{"n_layer": 8, "d_model": 192, "n_experts": 192, "experts_per_token": 4, "d_expert": 96, "d_shared_expert": 0, "activation": "swiglu", "moe_layers": [0, 1, 2, 3, 4, 5, 6, 7], "router_score": "softmax", "normalize_top_k": true, "routed_scale": 1.0, "balance_loss": 0.0024, "balance_bias": false, "router_noise": 0.05, "router_cosine_scale": 20.0, "init_std_router": 0.00679, "lr_router": 0.000896, "n_head": 6, "n_kv_head": 1, "head_dim": 32, "vocab_size": 31178, "norm": "rmsnorm", "norm_place": "pre", "norm_eps": 1e-05, "positions": "rope", "rope_base": 38300.0, "rope_fraction": 1.0, "qk_norm": false, "attn_scale": 0.177, "tie_embeddings": false, "parallel_block": false, "init": "trunc", "init_std_qkv": 0.0406, "init_std_o": 0.0102, "init_std_up": 0.0406, "init_std_down": 0.00622, "optimizer": "muon_variant", "lr": 0.00642, "beta1": 0.95, "weight_decay": 0.029, "lr_head": 0.0083, "grad_clip": 1.0, "warmup_steps": 200, "schedule": "wsd", "decay_fraction": 0.69, "decay_shape": "linear", "final_lr_fraction": 0.05, "batch_tokens": 131072, "seq_len": 256, "doc_mask": true, "train_tokens": 820400000, "steps": 6260, "dataset": "wikipedia_en"}
Below are experts of layer 4 (counted from 0) of a mixture-of-experts language model. Rows are named router (the router's row for the expert), gate (a neuron's input weights, with its number), up (a neuron's input weights, with its number) and show model dimensions 0-191. Each number is 500 + 40 x the weight over its row's rms, rounded and kept within 0 to 999. Numbers have three digits each.
After each expert's rows: "gets" lists some tokens that make up at least twice as much of what it gets as of all text. This comes from a sample of Wikipedia text that the model never trained on. Tokens count by the router's weight.

# expert 32
router:518484440584423492500482515488457419481477536463426542437558574473512534531587547519453544453505477530473504564502512558434483462514539544507550461468552498490489456477435518491547516528508502567534531548514472485446505497470475484476418554585503529514487518503467471517458553402544523475495500460491484481495498492483463526507496541475545548488486499461476435526481450509531498563463447442484505510569543570457484533461462458444431515557433497390524516484549546540491454527537461493455464492501534542501580469457521551528456503475494455518551463481520521474421540431527430446
gate0:445558507531511500452547523492500435483503496477468522527484519486473501544465501488494510450565491482515481494487569500534507529468470557487443427520485538484470467509503536460533520512455466453574451510513539613472465552485553396538459499523478511525557512499491452548428562466559471488416469504516466536525465514606483519489556519477518482538480483515544451441501497458580476482483475504476470428525546557557472493556491569508432467504511483439450516543538549479543574488566478554488610495481460442461510421491526519500532565412553448510472511420482540476522536463448454511
up0:517506543470525510500488453502495468460467480518504534426543514551527462449469512557537463489529539494513543538499497474492572525528625427463467520466448501530639532461540487529478514422465521491504585447465489489479482489574549501422511475499425482506507519476496563455557503519471497520499571492602523499509508460437492531449509477511536505524556476448429508497487518520459501490575439571435505536464471528453548528512488502535500514481504510448624488449565556478491481512435454419446496492446468500549544495547456517544465541504500529492519529453508513458530483547484434436
gets: " \"", " '", "==\n", " “", "===", " †"

# expert 50
router:497513500499519491463443470534429464435546584573470501521557530467568497571483539477604477501534522499473544454548482517454475448431475496519511432536460494529547454496476526549477502413526451528471558518543482509503518519511476486465487500517499498555513518583560520553535485469446456559463488467516560527476516493474504506550554516566533528472553531442445522457510476473458476566440465557453520559444453503537442498493530512525485469537505488435509465503564406486582552477539560515444474403443546493482540481510493500574517432552516530562517548507563519560542476482506525477
gate4:433605495517511433477507452533460433530526465575492497497489516440532503553521545530543504468583540492539475496433424515487417448475590504446549505518551561519453502532451436507503513612501530492476472464535466501498523503495512487516495382494520544466483509534484548491553474491513493461528508524558491526573522587481447504512417429475547538500517505466485529452560461488468467492505504500513469475542496446486498478481475500460448498478493432522430465554536483494581501442490472566550549536445545527580477565558497475510477427470462482571525499500457525537494509503490565466
up4:515543487464485518474558471527509461498562484505505573446485462424546539506483527488520541519546535483506493427465471494503472504485516468485529613535499463484455506510444531493424534560533530433408428508559438492429510515452522508463496447557508539546549479488436490505481545488492475521510568543519527583473454511565518521475481530522455503551438451517492543471563430580391518447452449573541537485497486503530502516513513547515505549441522477512395440532540488489499506539458589544528452495505497513510489541492507517553407485455450484526502475542531509467508498417560531480
gets: " the", " British", " French", "ian", " American", " Russian"

# expert 155
router:492465519488507526549390416550490442463457502524512587440488539465547488530510540466502524493471513493577492444466533543473498448513451518503567482461487498541542490557396466472583513519479442499475519558521497444464495480470521459461516448528475490582518581540454487524496431486559520542460478481582467489506470463538597497541533493533535481538536478483440472498430497531454467482500544435447561465459523557407450518516479497456446532559457461485469508511503430519498501499527429519477529551557495497482479522515477529525562532468469561448560456493560463525476544464540479547
gate0:479487546556513513534497443572501465500438470498443473424443415496506486517469442567472530507433534524540497515483511471515465468481430497432464513483476517483521519561551500557507543481500445487493480557501515555493425509483449450584516500505621469492584460466555474499485507504477376428529549563494514547468550484447496560446468571486519509501476494467569537485509486503472465490454413527486485539473531490502456499468545369530502481516507546446485492528413495485430518494457538488515438457498551476537461485501477508517484509521532504551463514521519476509453452493585429513
up0:536452447529564374509488598501492453472468484462580524448502440509478508496475525523480470493463494561534483492463434560446518516552475540535501449501464488488492461504494518511539463539542506510507456502497528571470473538441476519517530533512559454472512534558525511481472494557492500509456562522556480482402494483466492495575541463488555447541438471478509485490572570532483581522517538490487503515523485443539455482492484515465507563490506535463525523425485442502510494440521525502536594490531477538559461517499482521433548455443507594440545624515501527460441531492411486556
gets: "-", "|", " -", " |", ".", ":"

# expert 31
router:461471578479526470515503492520572483512477493459532506567453509483582509565500549485559478517504511565528541545518507515470453424480504493498522469488494434408471497505520547455537488546481610546528522491521641506447463477500521447457548499528479488458508483507527543537549490451529503480541463464541539543507439539484549465548546466502470541524508463486526548455447500451425577565457430503445523568511503563510521518505511548492445470477474472428449473558478491496514515507605520463540519513518541507427514450469468590475530498496446588497550490435503515542509499473566506515
gate1:550488534504527522503468628531484430472545463455530476564483465474513426489494522513524462531498562547478536504521530541462529523464539513464473524453514502486509527504467569417509488399488524511480548510567525449489544442484542571469478523558513483528527531478491474464485532454529491495445471449477463482525493552500514508469523471449482555579506475449468499541502551539541393465540505492467478393439541547498467511532401522463463598554506546567445501494477497496483429593396480487447486487515572529492497499538532498490462454496560476529501500504538521555453530471546511541
up1:520581554522480461484486502541448567467455526561492518446513500528478538520555541503479526539452552496521461491419452501472457454461465548511496506506525440486432494463471484485485556498523549511507484490546424486469481482533469502460473462474511583560474521511454501492509486444510469559587642496436444488459523504574490481572530569450551468497477462536519445511486491533425499554450504514519464502548574475512565467536438500523495541512473477499509455473484504502501422556486479491449472468442489516468454435529528481431493509432448554431527520448527563480448540425450439545
gets: "-", "=", ":", " /", " Original", " Full"

# expert 51
router:463476442536543530450431568451436462460489562484445546481515542469539506506510550501529555525530562553454528425511504465501517468445485445643508488492490539494540480543467549518492511435472477495521478576499497463502567456485482419549502453537486503536422495514541455520491491424499479526410460500536496501576566445537437486493511486488483554504579513451470485511502460496464491556474507540469474560481470497506514475446494455471450488514537464441509497516522496537540485447513508453444401410523556465512504529479491557495473461538491517484480402524556546466471444412480510498
gate2:415461528403450488529443466444495562519466516516579532551513463517530492519494525501504421470500533565488548443541511547510515495517548516528495517502501427512584467522494482441444501546471528506507528385474502486550543507571457530485412447484469526502491484599475494509476466488452486500511497502405513438467497446509529560456493521450535509478528525467507518586413456504514556473471495494462500469476498475487513439495509525491419464543552567480517548506545529504566435392473524537477454472471516474497501434466454467474556524532452539503454533425510557435507476472463482537
up2:490511508516484482526480502473511500405504558554524479607486497524472604580534546496491502434529556454497446508590559512545512543416502465541478480472493441442470559460512480496489467471580586482459522493520489536446505510511401510439513520475472452520488480485531502399472561551500538511476447539496516463525518453522513464496482525549528391540512506449567547508535545453511482486501494464565450486514464510524455507546515538499454447453500543501534544501488469491480431422446545503497466502533506454516522462497464509421549499551421533442527443452473528422474456481498495509
gets: "id", "ic", " long", "al", " red", " dark"

# expert 5
router:519492450468477502509428465535460509423640545570463533432534490538509520524475560507476495485513565555523519525460512565455539454441466598522536397508470496488563504543477528544492527458501491459484515556517512458528457459459442486463578527532461533525466516569434508485504505436486490554476490468538494442483431503449532482512543514546512569516482487505548538434431466506472529562521460486409490510491489590476471528481503464471441464478445540459474528489537514491537485518556489501430436438440544506466490439475460524488529464503550561515554467452526526519438540499508500509
gate6:506440453488464512484462596474521504440493443516448402552480563523455539470525483524430409448521520533497460491492458505504463577509492566440581483503473444471472529478523517501546510530468509507498533543511469453484467497522518466449468563519500540563466464483476502528509486549554550484538509471462511554484466580509534534530551571524476420437528478495471527493509468491497527559507516501534444550502366531485474487448493529512485489491479444541522558575499501535519509500463419529488482463524434408461497444516498487504463578491445556480549487521515549427528567412450494473
up6:496500506561485479499556495460473504499465508553463426451440521514522479474523506413569414494512604526496459455450451477508532502538532496464418485482513486555519470495464523525476468517450546532484446531519576575544460471499485467504481497488440411547568520406462494526480430515493486453441497474581442477475529527559487480540502547522443545543466488481517445565444499502580589560514462508502480574501413563487512486516466541529534513536469416495434575567500499510512436475467492490431527450523524492518469516509518485473529514525465480533500493502479439531571537462457498538
gets: " the", "the", "The", " this", "—the", " First"

# expert 40
router:470499515512570491518426488575432487464511508532465485501520523443561480546497547544581492484478530557438541449531488524438503458489491491508566397533466467485536432528443578474482516444509472593475481518522501448530534554500440437515519490555510539573458515547577478589462493458491454532488501403518520499500537457482500490536521537466493550461531509474484515458460449514467493568453500466437531584468487507518469473459521450512488537539472524456467453525519448492538566496563523489439440406485525473472597469505440576521495437558504547529503497510533500532509490461473510483
gate4:480484452509524485461493442478541528466444557399434540464566476588536528491430539548516503499474547524581496566430498523529525506565494494546486551511508533511486473554464432506495587507467500529484470431476472511476524498550473466445542533510512583521456558459505528529472506475495478541445451468517496464567508485437500542476505522458467514509483398502634481501462545536442513494430519412524506425553541488536467551539457516513534528491515497500538494457469592505538551585464553562477521444491511519482491514556499512466533558557506470499510535447547527505465498496518550485
up4:419491499454508496486435501467491465542545472515546482483523486503476438519563557476462486563497509509511502521498471462414446501509526570538460497480508530512479554511432480489534439510532534458467562518519394489496468541463542482520509517462465612486523529491430528443582508544425558498548537511511479487368532547513514498543487461438518467495511553504506456552508543466558488447468433496532558464493494541508513513576422575487457473477480540484514484478571510449529514495535516479470451471550491523560504470523448461476577469485465445430536468515408559528513555455553490516
gets: " National", " English", " New", " World", "ian", " national"

# expert 113
router:468425518557443486541476494465514466449561540452501547460476513479525441528546499513524570498430573539480470565513461493471505472534511514529561442520557478425463457503416497516478554480526472533481478553575472501475494525478539419435412505509535493512478583489526526533497465499509500564480488423516434516498529479477516490463538543493530542596513476431435447590481489533480488491517455479485547436501496456490484437484506484440496570458528503453528557416537508510546459484491484440496428508563564467486544510501418543531457510532456535484561464472491532467485573424490484522
gate0:501478426489487524511554496501495544530430421519558523570477428503497502529467466498581485531526479450486508354487486465438533519444442398491524447520507440484490484533431470511584477487474544475493521493435536505554537454524558462473534507572502402504507516482536489580469450473521482486495490449446462549512556462505556484518501519493495519562549519506503472516522582480463481539541524511531483495524386464479495554504480498561431518484440506516518570454518519478544559513577466489444462538510489532508497519490547492450465538525512481413403496546486462521476511506508517450
up0:515524470508558478526485465423520552449530524527513543521519493573533425449531488540486507532494446472501445569551469493550438456511464450480479477503467480507494513551545559512542541467530498443539496474536463533561518610472436494496519513482507432511513608531524470532481549474566450440488557478501483472484447487505549460498476489484461572497536409507611515443436591492447534522529503451498501522465523530450419553440457415517522509548496558500540516497434444577486483465497485485466534513481514551512476522468467505459528499458444478495590551483526544504512466523547496556
gets: " \"", " [", ".", " I", " dis", " we"

# expert 140
router:480460434502500505553457519539467485467537555481475557428501495501499595493487422470540503486526552520493463538506503531396440505466587533509530432547447489438470455536485549564486588428584547529526463541473482459516488516487489528509455488540525405521518481506521495545445463457481524514499548495562484494499508463486447516507536576477544543504523580461476454519540490548502532509423485572465567487531556567508545497501448451432462494504475479407536493504530426517438488439463528415460458469488485509522573529479480538520495483537474516472477450506527580484549479489466475474
gate2:578462537541489572486433509503517466540495552520497499518407434554499544528494510502507484475506452534544455519499525513522527509524466482501501489481501522486519542452498463489517521452488460460469557495452511542444523417514504447529558486541512489524473526456446478476513502505486514410511486427486457480541548460481461465490475503476561528414483388512583521577436469414504493465538502475520419408440477530429448491545468518511546520431600556540518498557510496532486546597513453488468451497492554440562469542541547497472493558495543524487486522533566526499419531529498511554
up2:548596463534484524498504404490462468531561489502462538530481520446473478563434474498514432473506491483459532487457488501529439394459483552537468534495463515444482529473526475495434526503506487497583484542575489460447572459562490498426516487461493505476594607455524558494511609501531550550476509485488510493500508501427514542469470401500453462510428505493437542475570504570492417446472452500469552505508475517553461492467541423494497491563482508446527488572536516515499512509544497509516533550528542511504449453486462474510535542539489512496466452512477512512517484418467448509
gets: " it", " him", " them", " he", " they", " there"

# expert 120
router:517454490425513498506397491551505524443510514484551604539498579461562478527563491516518516490439535464480551516510510462478461527514468497435536501415550468516553525530484511507534592496533510518559546561519515442461537493556477487475550465489456424485514493505419472516527460436534494549495448537533544533492478522463480461457572462483472468584551544462486481524462477453457488487490518500471485587585524516454549555469537451469487535467494509461421493506430463513518439459501497475461482507583551479453548542505494518495516505505434564534507417534566490525442496480479427545
gate0:505494402431472494500500492482504407454469490461517517386533543503540472537465525527535432556515522491529476530495488471508400498518527456508453424532487569528495571503564518507489461519517514533534500473502469512519454444458520511557519522521509515483466476489462520552549542560488588496550440482396516584533523567465428536388491475551483466540439474517562523470472506489502551515436513505484516504519467525457451477519442520501485455574460533498440488514534456443518538455476534581460485491492474539418564505498534435549518498482528530499479498439501518532513465405498553480
up0:459407475560568530513510442407479499545547486478536408557504507516524567501493533519511531566526478525418461517565482442515495490481504555504573515514587458472547534500449530483569484481436453478552505499438495514485493502498516494487499413435515490470479506519491482519490537527474495507530441480545483538528474445522569470434519510547465471528487545450559477480460477524469538496428501463485462545463564502531524494549533589417508476656499509571508480544565533534481579485476509499508529459501458507440524467541494505520489483490497595452450496440507470493552527512544481495
gets: "-", " •", "^{", " ", "+", " sq"